Weights of a small mixture-of-experts language model, trained from scratch on English Wikipedia.
Size: 14 layers, width 128, 29.5M parameters.
Experts: 304 SwiGLU neurons an expert, a sigmoid router.
Training: a variant of Adam for the experts, 639M tokens, 4876 steps.
Below are experts of layer 3 (counted from 0) of a mixture-of-experts language model. Rows are named router (the router's row for the expert), down (a neuron's output weights, with its number) and show model dimensions 0-127. Each number is 128 + 32 x the weight over its row's rms, rounded and kept within 0 to 255. Numbers have three digits each.
Before each expert's rows: "comes before" lists some tokens at least twice as common just after its tokens as in all text. This comes from a sample of Wikipedia text that the model never trained on. Tokens count by the router's weight.

# expert 2
comes before: " ", "---|---|---|---|", " Preced", " DF", " Party", " Year"
router:086113172136125126148112142085171127214153140149183145077140116153141099163100154122151107121160097114148122168087098158119164134214175134086088159128152137155086080119151116184138112162142131125110112113123120192139059136113160069118121123153161065165189124153105131105135123189051145129160066069126161067135093124161142124155142154116111157073174141125110099117084109154129156111169
down0:140080101143161133157092173101088122190137098131129127064131148174151120185142101139093077080156118142137130115147176142141169141095178169125102144076107151071132168129080127124120159100146059138106133106093123115116187090186134118141201090138144183087069153124109128147082147121126061111105095129075095192145098113132161152091220088118136108163125146131132115144152110169107156160144
down1:170097136121104073097109139196137132113173134106125121204194155122126144135131146134101135138150035161097120151104188060116084099139108150084133076132090185094138107090155176131132133145138178126125061098145133103150081152086087139091084160147143161156143128137114147150183120134206152135122137142107122133127126140156089155098135207141144087109080101126153128114123118193097056156146
down2:129149156110191108140180145172094130115156165113150188143139136127116107082076191137096155085133127138127132108098093160164104155138134062147115120105102115143146073170120170113170151165139193112112103163128188143129083104103129179150109100180211167139112079163197104132075104103172143095127142139156160113150135110096153129127120078146131082140152158076111145109104128159072031121143
down3:119145084186164111110100148168121078174108113110111145086126110162174140107129155113111140160155134107157112117163124109132107151145095078056159185111108110154090159178143148216162098126090106134110162187119128141156137106163102121102151109082114146114124156176097171107140089146105133152110090158161085179114175091109124059138137106182120146199103233190145127133162095109141152118164
down4:047060096129169122143162059102115108130157170154116146083111116104109079099163113049197116132136132167108130100129127129110131120119125144123120152161093125146155118124085073074140103131095090162149148168111119134146166165062086113137141168099067133108094108139166075156103123139113108167114127116116179141185066122135148143091164155150089185065161111100154139082112102074088064119135
down5:140117085129089182069159129102079080089148139097123130133123190153148138176084163179136105122113102028085117143163166136097153202152127174138135142125184131151151113126171173109123135153127095150173161173107124128166060146092144115131125148161118161179137099110118172131145151166144159105136118126063126079206189151136133148155141097161093098126112128133077099100092140079088099097144
down6:090127107135156077162110110107181143163217112100126138137138131091134127156145094146095159092128066079142104081165070125144119167171148163129155101149162157106144081108147199116137108111054086102126118139091157124121154170139112153104144100121107197141220105172099155169114114140137112100141060126074154141152138130180127157128188149117082073130168148150147125093125142149066143158093
down7:104069109106132238120156159140144080193129140149128134121149114119116197100092083116125127166149128116079129179157178126102142092121159087159097113102134065157097168125077049094094138153095159119120097158109079135113119090124110140142147101098133084123147135118115122112101135123040167105147128130165117111146126118100142134195114105142088152151167141139149123146128079114218183066154
down8:157129126113097131143109182115173152117119117142129131153145104158131103114093116125061148180150080146093122158117131066111155167053089146138109128150167161130127167118129169060091148138172081096174158115096079143115137145148094099119202127146165112136055074124140126119175085144160072116102150100108096130153157100028103132115181081174074096140125160106113147065125096120174113145148
down9:079105115178118168118123156111115140114219124131155098065125163123084121085080146167097209137113080177139132139139142151222157108112160150241122155139165112117112128087103079125128108123125148153120151100129127179119120096100147064164110126157134150130089154118122099113123173183114154086171117162086107071155117119139118143107135116122146188168075115084135156134081148127091154110135
down10:139128108091192131137080090102107202136180099110122177138179125166108072161146140159132128121163124144138111101155155111112125180125078125112111101123137132084136102100120128078122076137131116097138094112123114136109115135137070097081162116141148059089151109094108183098073111193131096143129109182070152128086151131140075132125111110124169185040141118109206193157081134131125140120063
down11:114155132183121152104115137141126154138076148114102167148182105168127125100166073145148168199139090114168113108095136085188148095081112156167185109147139148177180122109097077104129070108217080112165101131113126088117148110104125136169117097192085185179158154129114145163166130128132135105115120167191148120147146129098123160054102110160134171127122144187138105111088098154141082173141
down12:106106139101106089085068125107253151113134188163131123091135140132133134086083137127137132148106116110054139159094083102096089145148147110161127072128111146117145132114132149043139152139146130126122112105120135114118095107114149100137090126188101139039121103122169080145088148085088171111116177095108150155176089176126130136101119144123127150124162126114209150111111164100083113048096
down13:161088133138146141086146142131207107071133095135140114107139072152193129085126158114140139064197179124163123150147075143121121097111147114076100107077122118157133129117083114133161120154186127126074104169165117124057151106157149098134128135142079102077109174122120111153124132171076072135097127103133173194132070107098043127098129086135130196152128146114111107085106181108104166118122
down14:103087178162077145068106104151123032131088156107175141050110142109176108090126154049094174158113085141126128147087139147150112059105108163143145120120176142149116117074137105127110115138159123116198124136107130128116141118094125073156160084123102136152154188148143120145186150158094184038083118187171161142126129139122137148098109117111113100104143122156161097147137109123173077140134
down15:097145109135107096103093165097107151103099191166153218142096125163149101087090082149108129141148140091119184183140099136177165118069089103130084121129173125147110101157074156103093099089076132115123186102113127206170121109139133115133109120133142091187140158099140162120093141151103101143151130191154128172144176115073075174129156184158088128142110168097106135146200152137148125174126
down16:105117161146136151108138124111140150122153150107210169133184192166141119130114067099128078143166116113124147104136117172115104155136078108096102105134106185142107119125166152135122124144187194111164115097095124144159119131155112117107098157147154117151133087171106132127026136122113129181105109203139174084148147155112084179180166129155199149150177037103132123087142166145102134144184
down17:088135150127181092137136175140068097166124164121209195132183186197113115090139130083147153119095201082114133117099152172087158103133100062101103114157103153135148081127078138173110148070139164153134121128150078095150104113141138121105101093128130110127111103149090170102161149141120133141105075136158143131080125111141148115194132102080189170085126160185114140185149125167126150112156
down18:151195094168155201131122186090132092096136100165148094046105148076107121099152121136082139143113132114156099194154121146137133098095096086083090147089128118178186122142062157125115134155158112080146095064135154143128088119173086167146211105086132189133123140166171130118132198089124132132112141079153122143104119104137127097152102105076165147124191137148159155177139117145132127136123
down19:124103157129144109144148132144151114113161086146133118175179174117136117194147105197150116120146168105130155103169149130197185100146139130098104129157140142140161159125154128155111124136156083144162170168128165144057122145159078148118151120092111136132114030210171189087146105143160072128145153100081186130153109164126063159153122150148126145123079142093142054102110169115141106194136
down20:102177128118141041122161130141148171160074092146131153150117091161139090138119157212077105147091113125158141131116126169129131143123116093134197121082173151162115103155134182142126123211126085148164174143146124138171116148108132119210163117141179135147146032167088163138122141147143085139136100133140153118101177103155171118089122164146144094100137151117123112161197097156114072154179
down21:148102185132152142132159146230150139123155154121151114179161124113105066169180114094132132092168091178123138137082076088164107122126098096167121100115122091153149105122130145164096160106163160115190119136126192124127108088128160089141135089143114150066169176150154184154146099129022110160134091120135173117142089074122125108087164165117142082109134112086141102177156102114101132130181
down22:135144149165151080106100153155096047146112202163145180068119171147166092091150105139135096124091140129140150141157123107125107132085161125168098123107163097163105121095171192157174161056147170159082125182098142119174087127096155098159134203197147182128134140138099128085088115151158134144167080158097155124159146156083108139113109144081148107108111171111089075133137145123124082137161
down23:138114159161174075175164104105143200088164115078100125182123098105111086171102127173144097178180096158125112097127106059153135156097095128188108111118115121126133139038092168153114168135144104134054190109086150087104122128116139094099162116094146122168125130176109175122100134125149138131159091171106110140100113189130116161115110165152118061087118167138072162104113168089106145124095
down24:118087173096120103123195159067116124120161073113140191182165112151142088172158148125171085135104120176141140115170095200115126134133217114084120123111112123131127106141127105105179182129153144156157078137135120111163107163127096144132108140117148109165154119153116050107154098169091151112148145082199162139095082131078137134134118176140115153110160064062154078082096133106147130080106
down25:165145109098097074119135128117110108161106130149129186098118131151134132132145160111133046162053123182118185146117133176084112141145199092103165078101131104146086144176140087097140161165109111129176070117141122126162111184117139084120086112089181160152125160120111064180117118160125121110078191090129146109142142103095165093127083179190112144110140095116172077133112105148128080064131
down26:135105111116069130121132174145166100164108148145165171118118121113071173120135124131136117082119144167110209159098132125167192133104160132172089132089188125137097189129021115118119118143089112131147083063159126161127102071165084166096179109076108104146126106119130075134117154169094083077142119109150125134172130085108137150161128116160155119142117097151146099176130119134171097040098
down27:180145126154159088049144149153097117116115092108158080086164167109095120123142056133115128153128163105071143154116140109136108171123083113092075168143147109190137157126058173138139118099118129150099132124157129062140137128167091152111131068121124104105108091128128181090138124089134185117107094110074190096143150134127150103094114115186174079108186120077088090127144165092161109083061
down28:112178097135160183094094118139122125174146149160176186125128121128118195098110107082105144043156106141112121200136110191143115088144097099174159145131127168110115068106088168156093143160150098140121123094145152153101085126147105178074073149118134112111196159095137181131070087138108120065175118090160115175118138161124129129173140158081110179083087127103144105118111143100070137112133
down29:124127100133125106114139053137061146107181113165159128199177108092128151153126098121094138141142096129166171170131174056125135170104122177128136087136103104172141174142160179108063149127116119087114184135082176103098151161120164125174160173094116191177102136109091086124129115106137163082198107135150063147116135121114144131125143128139091047158078124134139110161124094090173109094124
down30:194141117154120114136140145111116091176094085117174125108070140125063166098136132122062104142140114209144146139089142097132127142078098112131133204070097152140124155124171163126082079120096107126186196108184107122197117140152097127089148160151115141175132189082083167159120086106152135103108064134134123109101120155115118150079110097153136131135123140122139196188131152153118104141192
down31:062124098090138128164140114105149160174100100077148186114137098125048129134136162127054121127144148170106147190110089110172139121157152109137042128150142113146144090155118150097107120145169108110184093091124163163114129115157152143135142128087138134121110142089162132150077139085118091125118106078125099112133117124124079189130207162048061149107067113076142120166136112094088179114094
down32:161188109090136136202121123114106136138090152105122172108098093176103160103125160109156113163112203124125120126125151122115071125125129069177123125136130123118117104125097149137159143097162111147122186163167104145162106104129108135132116109125109102141157132082177181144078145042205083138104098118094159201176116118129157146107142150130080186099137149074079172093158148103090034157116
down33:164151162129142134101141171136147083175085153122093124181173071102077093091054153216089125094099145145156137152108129099135099122098150072173125140128132120078088106140128091146124128111169112133160128112180084099095099175145186073147129164090138054136139134088137155082130140149206178099105124116143181145107092148148187157115124125125114145129127140117159128129125117094161036098135
down34:128088061122120131130103080165133109157059148149134098136136132117206118140113082161123080081109138161175133088115154086117132151131095201183188062139151117135092155114148150133112171142107131107137134136077141105117140108137112092168117151105161157186130157094146103143122099167103116175168131121061087194109139140185137096130074114160152066189131156144059123197151167123135154122123
down35:071062109112099114173113105144093089072111077124137104097148062110081098131096129121156135159100127121081072115088153168102138123143152124123119142133092032103097206123086093128109138160140116110145184180200127071123127063161110137118119142119157189123135171102135178142189076158113151148150146176159147141167129138134144116130110082088054152110120144104143130137151094147170120101119
down36:111094106131211185115168049167147129124102051148136159152054127158157072165163098122187074077145095147137140130099137141107122163116127095090114162148072108151078178135104169136138119136107113125137190191095122101086095126188165155121114084140141151169154137117121145145132084124115152097097102135120090200150149104127100134120156103192123093092113082117098151148108118185107123147149
down37:129172194123142090060118081136076121080174120180143133199139142152145040150138118122084085062088104167155089113133152142135118112150134153133158125169074191180097043195129157143105093147109165148148151105135178099104144106136095139118103056128096108153145126124123154064125133200137120112136157124147164107106108148121082157123129127097127112101155098132098112183097140136126093106110
down38:157128060132088173152120122153123149144108134188108101066139145167108155143113148160094136102132125100196143082104154111175100152142086142205125148111154107125081136129088144123080086143065107164109171145088152179088138081144148131122104087082159101130115093107146214123125124089074068081118081123105089111155116111198112155139145145104144137138114134182185162186160073128113128131157
down39:178067167086089058106169125099103152124126114094144085177109143194153101122123112152154135167141080148118104197110153084078102133133177120141121075107140145073153141156119085112142117108105125156096135098146118081097175195115104113128183136158143132131121084152168155156116139192121156197087148080148160104156125109094181169127126127128125166192144157145178101109039110140145126138138
down40:122111093115156127076142121128117077131064063088047181178177152142152114148165150172103136135115148107144203126133167125133133125066095159141122168095192105087144105119113155077070077132089068139134100156130122132179138169103126078137109129163086137138109097074070132175115100115144132121122084164131097101136162187095086164139158153150136060114101087146149160103083141105119131129151
down41:081177164154167078097106138126138072107125122174150117091073185092114132105147190129094145092162136144134119135145220082144149100094097116131107150080114116101170128162128148134107185072157120113180127144096127171176143166133165118110123139163099220111106109106141099151151088140169147106086091120157120123085165150111117138124142187183161122109116146184155197139101073110128082114169
down42:104117144171120166120106088048123126079157111093126145130157102107112101076162123100079143088151162153049163147081092112162150170104136119148165124143165124121143087147100140151170162126221131105108093143120077101095125094172072131164111125122146146168160149155134136126145129195158172115194149103177121153121111176099163134120110155099068153115128116132175128073109174133171048128086
down43:108130193111151093134094118090122094111128107097119173191109088095135082137143101121170113142126111153031094176146094157095171115096154103061118133110139183130126119153164133125165185120189157118142113112154111059172111158133112123178165170147100166139155142122128068156165121143203191168162146157175169121065117124085155130161096090144120139121153144110069147081118147108154120107112
down44:129137142132093100088116087129169098122138092135153093065145071160097120179141138176123107120100124112084137134204145153095117145126168123098172120122122178063099082164149081079055130143119117121146077147145122116125150133091100187106176171073130136136090129080125141109112103097130114129099091109163088079162140121115126130150186111182150164156130147169188100164182165032122085110134
down45:163124126086194120127095128132153165094118126110166153120123132077087145112094134074120086127129136146109137115080055078091176168185114072137069147147137104152110168164077134112126132160115114135154123150089104115166065127142129138124153128087165129151151058097164073082127170101075119143160108117068056065098127128162122071122110099153097115131115059145171152070176110122127159098127
down46:141090077115124088146057128105151148087157134073119171194161112119073161080113161112095115058170136152104154108109170107146098160127132136179145129119127077091133079121126178092180195129109177117070142145113124119132113131143180098074059145108171151119100122160185109132137120101155211119107173098089124151086126139144144105163067164127095122148109155102189149112116145109122125176137
down47:096159122078118110151063128101179111144090110150108135146079141165141091113047116089117126076165125094095104171151140106208166194097115123094110139135111136150149079106192116107158062104146127134154119126153184142135091063135126149144107109178163085110051131109163152154057114117109082160118066119146127074172141101117068112090147140119160162115123162119152114173116153166117134142131
down48:104143094168117193092122081160136130069137075095111090137118108094150145164115167127123141136115100124099094107120124139159089080157098100117104162133112133133140122123183121142177183075180145149090124208085197163107147147116149107084124107133143139090117128063080109142133074111170088149077151094149133099118086130122197063164114153149106120149155152106036145135113188088111171127161
down49:122143125130139111128122059114130160112106093111100184132164140118082126172113110166050188108121138174146113158132148098136109087140095174149180105077165087102150114099123198192110141102086119130089129121080167175104117126088166107116141122170131130061118142110116152094146086063136119114126187150166180094172134135120104157203146180055089112161109155111160099196132109132104144129116
down50:201143077146129158102093149172146177118151119146073136110150109110095102135128101104070160167192091118144124130122103046137165156105145130144130069119128075080095128107098147121106173130135131151121107157171129149121155127170113059126147105143162076145077071144121136149127147123047126148153076079101139087139096178168170064181095132132144056176098147115109165096146170115109123145109
down51:101141153104084136156216162094109118124104056097129147172169126137109094157096119106144114145129149126077169138170129186080091078115192122119129094092132083122117171161150087083193166132156148148144073149154127136144068142151129123134135153087165123089176108123125106082158060173078107087094183106169111130139070117106127153110123133129110087081144098093182064138128160111166140112120
down52:112211130085144147119101096105120143114191084117126175122056140072103171188108187109136175121102161080130094173112110111183167143126119100152131118077139111126140118196122091126152126139081086081151104167179103105106118175187124089166111122137206126139118110096095113190136125139178159149186148113100132107078159091081099133153095136140146163106149073132126137129117168111154129097092
down53:142201107040126175129174152117116185168108136133132132095106118141094118117112135188113194135049138127080123098125101171146121187133065170102132157112141154131131123133086118103182110109121121185118170123127133145091145188132133152159089110110129213163124107165132162156123072134119140099159125099104116114171118197111166191132097140158095105116182163102159113130130150129212147131146
down54:123104211095100136097136150143148207115141132117173133114218123111114134143156109107092104127114136120105089136199131107109126164085122132065132144085133173066120121124143126162152174099135153125103083111134154064101114155103103131143178182135171139169122146146160114083138153083129102151189202164074145183128103127139086126172073093110175110099116154081135179107142128132086089176127
down55:143151139143149183137095161082134153113128190116132138125190103113095153164140168140120156083097196098133069203118142172113135084146145122117087193125138179087176093133137116175073125136167108115136142116103109112106070118182109128107192102198056106098139093126090118113082178162102078116105135141127137140089147139114141090187116091091117147061108166161153129113162124132091162103150
down56:194171080104107040146098100097153129104105137141136144086115127168087177165137173153155086140122139152146099061108157080155057158159094110139108139119125115120084127098065167124075059085105124167136182154156169096102137136136150122075078071121139141150145131144153169162095156143124099077139112132121146145179108162136129144084112158087113134106131121195163140143135117158062096114182
down57:147143187153179106117187138131130059159093123133164138196132124048150166163164157059098097164089103127137146090092071114140148164189100119137116175086133152137092113123138165106145145132150116122121058154125117094164136120149167131139139115165142107088108173231163090098200140132114087127132136162107141157076166143127135138091105054143116112139109151166116135148102106152079154099140
down58:075149125139100113178131139201119170137118145155180170066116086163158089143075144118137105133132165176174085134135127115145078116158132182089156069142143170150127091136148111168176118093104184161068091101123139170137070119149128121085105147105074171173147158075130099125083135182159088112114168173119113106111114087081184172142133145135146102087171100086094107142142146156094168108145
down59:104155143092104105137125133098150116160149133121118097148133190159177118131075115151178128137170093137093105102156160172150088159121150126137097137092123113096096129132080119121157161126096126139088119115173158154142077126069153130036122148182082115132125124117114126107136095122101095163168245141124104053105122125115101107167145139170052189160084083157124115136155182127128061071141
down60:136148140124058134150157094143133108109127146141155111153135092159096136056142060141159097138149166086150102176143143038145128118141048079082083084180115133146127180192163145124093080145120141148092126091161152100116140194113080082168083125052090130169152114107133172136123095130176157150088179193108138156093133113095145113156133147096112101117123099109114113132114168139143144161103
down61:085130111154132175127107130149205105178166107158106128171102108131116128096070150079156153119218090086131127143061174174160137143162134105158082171173077126165176164099122110159084097106119144118150172184087130113138060070147142162100116153127118095146102100158175159132139190105074138140099055113124115099103097144156099138095115116144130175166137115157160108136120093182136136125100
down62:115113120139112180071059101198112109117082224172130129117147156123097128114114149128146143104074130146084134098124114160079106158106136122158101158121167090151089133182147126152089129113120238124065178176080116111130041113123113139106105125109117128134113167138174103128127107133149180125210144166144109157054143099127128129167082166088145117135137117116111140119180110129131125132169
down63:093069128110145115114131102128099148122169126078159150106147158107126147106103154134183128078159146136118109115090121158132132084117216122192107134096144115095130092169091123169172130111111057161172142110111143122083106056120184134111160160093107204176098141118145127165121113127133150171153177123103111159164078149143165076088111040085096165193094128147086109120105095154133087109157
down64:125148107097146099149130113187108080154142142156174064126103064106159095140137150126093083102115201127199146144122127172103110119072160071172122120102130109132172162090144084127132095164131152184150180130120112140090129126121163134183132110160071154094164052174120124135103133110179071163150158141140117111112139096207086119164141142147082130105156107080110113156146113137172049130100
down65:148126121085183164111121139175159060152161117116093139120126144121115148148115098128112127111148090087118146196183172084132138103150172097133097125116083113121164109146173080081142129142116184169106116119126111099087161134135131149097101120133175087163171105157159123098076175162145086132074135134196148081192056113085086132155161199114087162201161139135150122155108150091136138122193
down66:157179197111172106155165110124197094091119115147130160117082096161097120165156187123122145128076100147065127163102135094163161159103134136103099158161120155163062123106170148161131107090152084134142118105163112086131114133076137132116111142141134134079076123112119094170108134112211070135082113087135103089139119042106123130153133149175118121115117137176077094058162098121061093149124
down67:079104139118139129059156154166114136078171124127116053074084121166109110094123170115121152139186130138125039090106107124134121111125182158097128105122130099144152156150081069111110132156171101158161132107173102131100096175056094130178128117152151098144150087074118141145085121115161116104113139126112101136193073063115155108134099132121092139102120137076171136106116106122080059071071
down68:127088129159172065151146152115130147119074137137180110071112115149143136161148109122138096099154135113126148136184103095167169145109069092124113160083162134123100092145124173093164071054120153124153128072195131125183113200146128165124141084098186116171133048071135172148053153124151108145138155122107166102115118129100127142124175125152135095119155166168125163138093148097097109202157
down69:088125108164147076096136101137090171090133122154100150146149145109098068185131101174109168091142111158151095104151084099135127171152026161097098118163102114074155104142113148130117116180080135183135127146096133162114168081130100118130091132179116135120139088104114148066186128171170125172114122158073105084099113174145092141115181130128119050073100114075128138105103144094096153163170
down70:183140078097055113124127156190121149108125159169143080109118155133139164105085113115141114103138196134104154164140126121092147097136162146070109122118140149130095182098123086129056154136135101073070133146127140154105136206152155135111142073088121088160127127169154134135139179142131168156148148103186122060068105192095158104139124148138045141138163158161111122138112059092156129085156
down71:101079182179189114139178108080049111110112140058097139087173134072137151119129152092152150154165191141143126176112159150133146094159193132124124096103168104138117138132107121137143123213133164183143148129156123098160124136125121149128131138144109101108136143126063114085123145148076138103127111133150185114142130122126207112129124053064093132118112149125105126142096107081198130090054
down72:161153142072163110118119141157133082163155096163067107104067114127153140160124123145080132143124147131196211195083090113116131156135112158122110144112131129159133183151151142203145172130146190155177147169129193142152062132103141148142120135169147172107129122120084112141130172144146092113125102055168113083144131082125115074164118115138069156142147099192146130111107092142113085061143
down73:164100160123112223127101120162184126092159122167138121149107084051180089091112134141103104176191106088123134165089116137120167122122187115208063074139102123117124116097112113170131120115150127150128114130104135150089127084141166141157086092105084090093127129196170152124193130127086126125125157111138139177168126143100126082115171084142135129102088080056143085120134160173114159120118
down74:097138067109110141104111065136152191107140079139109116165109111091089093161134129063163099117159075081073070117074117083220159114119117152177137121119133132139124102143074100138123089166170131094105088126133120114103148123175131129147122093116131080076090104131080145146135160177202177193138132105170080104128077128151153088098101136144078113124147091132110101154143099167158146107161
down75:114091056073164138073186120186129116116106099094067147130127122106109132129120126134140132134136199151182141161128120149097104065165072150102118106172068020135127201158089127084178169108139073113144169117181148099149165120139105113134159097127147165091149134124155114120161141113119104117163122111146120129081101099120112105139165128165114071154103175137152076129154092145185171115139
down76:083118136139116169147099149119139112116188057136131118132147129087115143063122171077150183110179166142111117163101132127157099053126159034166147057182127148091175099131144104096170108121164153130161117123129127148143102118090092153094124182082115170050134144099132148113101143113194144129044156142169152089137116111132119151125126114161159148076108113109155068141141175111138088145127
down77:128191170204131135067131104125171147139164076151125165134093073171146122132153145129131168151098151160048126153091143107143179134170120114098175130184111148139107106089117089131186121115148123061122063108189063110130120123156123122094091132118116093115140092173093144166115118117142109100134113143190188065130167115127141151163120152143107110088149156194138108110142117041103115169120
down78:103101108101081164163127149156151083093092115143116078135163135098141099098122137078100114088096124123111103067130141144136089155121148155121162050108122120090127155080125139141160143104178124131096075100142202175162180127122111162125177161153087163105144157141162125211139186131107167135081197140102119116104095109080139097064089091113104129183137132107187155131149071073166115110153
down79:152121134105134186146106134147134158095102143142175095123134122117078142137128187133155083193107143142109076151097167124163147100075220076167202144150120144101138136122113113111059109169151144096097165121149130078149114187089122146114165185092141094201083082158128101196106108113160129130174095140143159162153120126178110135133075142119174175128139159192126165158144132150169144148128
down80:072141129093154190077071131146156105153111211152121105078138129160126113148116115091163152094131145164162103108100123121123125092098113139143128167113096136180115136127104156199170102128159169079101147185041140122145131137167112094123099065142113120148164159135125084127151139159140147107173103097183122163153154107079108136192148186193119144142091109123058095145201110116113087135158
down81:135153180135153072156108148107139106082129133124109139162086124162070092149122109125138121090111151160108114179154077139137158130069160111076133131092145170111172083194172124150130185117180151100144113112137116113173127162140125133182186198133135111129166115114125075165147113121212228184121169160151147134096157119112107118189114102141132132114118167124058140125141178097159106174151
down82:128138137086140088147113121113158133116110128128114067228119170171131101141153152063118156091188100137152147191099147059041091122169133099131153136107168127134113149117137150157191158103083128136155121180171153147051140122116192054100129089141148110090178109095176107190110136125100071140157128157119118101063132168143154086143131131123084123125143160113130157131131147099137107124115
down83:125170067133029148134162131181150121103113123138097119103163156161089188158139091123158172145132143150138128033129110106160073097150140123104030093102122119098095146106127133064108124115141162181149098142130155156103173076139087115091126185106094119127151093129089122107093085095099103114125087124107109140121183152191143123071142154112145157156115136181096175120123115160075115137106
down84:039148104174095084187078130161175111134119141171122108074108101095067138151126155080184152067076092132134082068130164150169152131146131184148113132116090102120101113132120134183135108157129085152117163129081154196150143146055137093146144077169113133165102135176127162098170142099122118139130126112110151153164102128191171096113135104130105160128129088144117157126190092083089099126149
down85:136149158108131102108185119173089131138109080170061067142144156119156145152145071175203101183143125074103163079178131116182139135152119120150138129083137145180150109128089133095132132111101133115137095112121101103106121098122138172144187115104170137134097104169204106103160080101105176142144177194145114066164123059140132106104146155183123125143167079101113095104133162107152099136190
down86:169130135100193126179151191158093097151096116128128135131110107154115093110095167117068090135083106137156152232127129167122143138120181091153191157118130116095115120133178062137077167161170194125147120141130102051109108175150091131146141146155183086159155136091148125132155134134121131138081160104132173091084137079117153109100103134127112200172089122146162081121116163138149092089098
down87:093066146122129155075170172112083120097147129214118125123151190152148163187055132072144182161051121102112084154208159126101118155132172112139106191144173136138124094117126134108101142148143129145144123124120144199149177094165163098122113116181130144088101138151096097122075131123095115098195116104116173125127086119170122081137149071111161134138159152100113150124110121170144174138147
down88:157167110148104159155134108131074049108123127089084137104177151160069165151150082123107148122138109071130152122112117122054059109137122113084104168137149159102151044146100141132070132143129126090107141092162181139173078133130108157078171153091148130142122152094166147085134081179152112116158100132111123105157145068093159177134143124162139133107130063164215116104131089152142119163169
down89:114083119119153057132147133150122112121123172104086147159144125056128083118141176098144093085179185119137122081108173132114097097142140101149131118151134138122107072101138083132107176167167136100177160148140105173094149111106139115173091101160070092137142104184138188141168093144095113117146146120164127079059100067158092122136143128097121151120161161108156116160181078137220195126167
down90:142180117151125182098091110132148038135145148147151135064088145129123113076129117154111161138155118112107179144155181150159162089080203132167119151164157094169149085147139127117122118077095182147091185125104112093160085114120176159124104157041100164106128141122070105132130104093128174054175111153138088182081125120101098147128120146149141159160155098115145140183138165145133118069137
down91:085138098085124218108180099126121114189060200162133165143170108117147187113091138095173148127127143093116164134128149155096096142140104127152202104135122122207089137103184129105130125128069165130095159148107111144123134093101111127114032179117134087099163169180152124099185154123084176099152152134146133127143162162130127116154093140164132117156146097097127102123129142077155140068117
down92:151144184112142239089160134118112133145156137156131141151150106137091168113143084107116136131149131081076136093140089100112142081147118103192101132196159119152154091100099115080080147127183169096104124165155092030108100086152144119136177113086120101102087076153150107125127180120144098106131116074166124163140054137118136116180121099100136078101114092143132135064160154173132123117133
down93:140109189147142112103106183170132115106090163145100128134182128150195115146146123066165065040098179165137137114152119189128135160113100158068121129107114137141142155084143128134116132134109140130120060121150096113144131114097132176082211111128163180192135101155155180139141136119097156166143126141124176153134188164124108155095133118159136079161125174151132137124101079227097122148149
down94:097125099140116169162140133132129143123121146177139121111119120163231131080122130065134125089117112156121120121120156161163177127134135141110085174106114164115174215135113071127134136164120114156152129147093119146080150104161119134129087042120128050147088141119154122119221175099115123136096156171130098114055136192101134093140136090136126151165143144121134156114055073174165118132178
down95:122110113109142171130092152128181091109151124109159182096107090135150121115079149124060145082158079212156102164159136118137127118103138116076139128147127121079162086111166110142117110152119160094151193118115093135148108169102145114141099149185104156150160158102065110142118129167154075149080107123129125165086170152138169098108124112059172162164075206172124187184109080168108155109098
down96:120109120173100093077145181133170113111144137123066112132084073122119078057100118137180169134026106146129125145200122132158073089132121184096150065144076131088119130124134133130110099161088142119058098085194151112161117158137123148134159104095148120095136190136187140161094083079145154127133119084103135108124112132139151084098162118159121080147098144121086106159113102089118137095165
down97:088151029143128133121097107081116156112105145141156108124110161157119188139078113180112136106167091091113187145084091114130110117144074154149126119118170099148132085170130098105158135151182125094124153102123122142104116131153084116110060167136120116081119146106039083154078113161122160115101132059139036072091129126139130146113141141156150158109155048117119103129152134095164177085091
down98:059115122136125167101121166144119127124137063147140128105142143120120164088102131142180176170084107104227177166115110177088160139102093128066112134191150122168123197146120110104129109136060072111146174118168095114123129114138078138114089106132118157148161124142037166119135148137101108130111084154098109181148121163127103058121096195135148158129076108097114138132136189109109090118106
down99:095082147117117042115103139103099161135131164132121147159187120113133108127115088092131101081104100167128133117139090150079158165108154170091128089098153173087084165121144155154149192094154100164137129117185155083106188128129116138103144166143155120160132077039170100112161088179102156102097125067120175132140092118132170147113100098081078111112104117089147069046145131109138110116084
down100:150140074146144139088089154131185063117095164188176147093104108163182163170148149137157138082077130139182081144105171092110119165119095108113120169093124119150095129139104111145100109117036076194133113123165159116139158145057123155129107097105113127162114106159137085158130150111152130135155124155164166101114131143114137171131085125162099144109084143136122075193117064077073083108183
down101:104094112118108104070140076176125121174134111090138138138130124157080119139165121118126101178169144118101116138138104128213176072185199105134151119161121056102123116153101052139174110108214119096124129156095077106077143124163156128085093171100168176150119151135052132097095137088171119142143160157100134179112115139139162084156107138124131108149077116151104078132157152151153147082112
down102:138140189171125131082111173156186120078152125101079081183090129094142131086175142103209164124143073150159116087112087084202151078144143151102130123158102125151143182123112099179136086122202120079154100109091196109141124131122136138103089127081149159184142182192140134144118173116155107136131099127150122148142089133091143127092090145107101122141125172133078155155100143086104083145107
down103:179118132142196176186178184180106179108114141132148120097152144111184077172107150175118117132142140176099102151128183112114150125092116077120099108063117172127119161183096159085116145127130081134116114112102145122172100133185141078094160140121137134123123080087120145167142100165116144115081142149169163084152186160126174154152129139150117068089095164118089097132111123087231126117118
down104:112103185128125159113125097139135134218124154095077104194082146182095201131176133099136091128142153110089098062085188142130153104123152161100155141134093134111132109189106103113123120136147138106110101122103105103138102127109185182139123108128146194119111151158088147090149156107158099117111200106120136199130120099165149152146149097083177161188150140143101124105110063185135077104085
down105:120197107081116133132103140078164129081083112152078104068117114164100121162084106106159182108119158126146162137127138130052127117101152147133099118050119159150125184091075133150143122130177099114126093156094174146159151168201162133157134105120127087167165157102107149155161152139159167173084113153153112110108153199059139208153104129098104127068101150110133123182131108090146129154111
down106:124131142172169135126089139113150110157059181147129180118125137104162132099117118137127101101141190160209100071191161099082133133094118166109161166202112097169117153132111168090116105128081065116133118118106169100106171109110172090091097099161152177151096145142140049113207100147125127116141140163130099149113079112132081123135121135161119169145063135156123109146154164171125127198162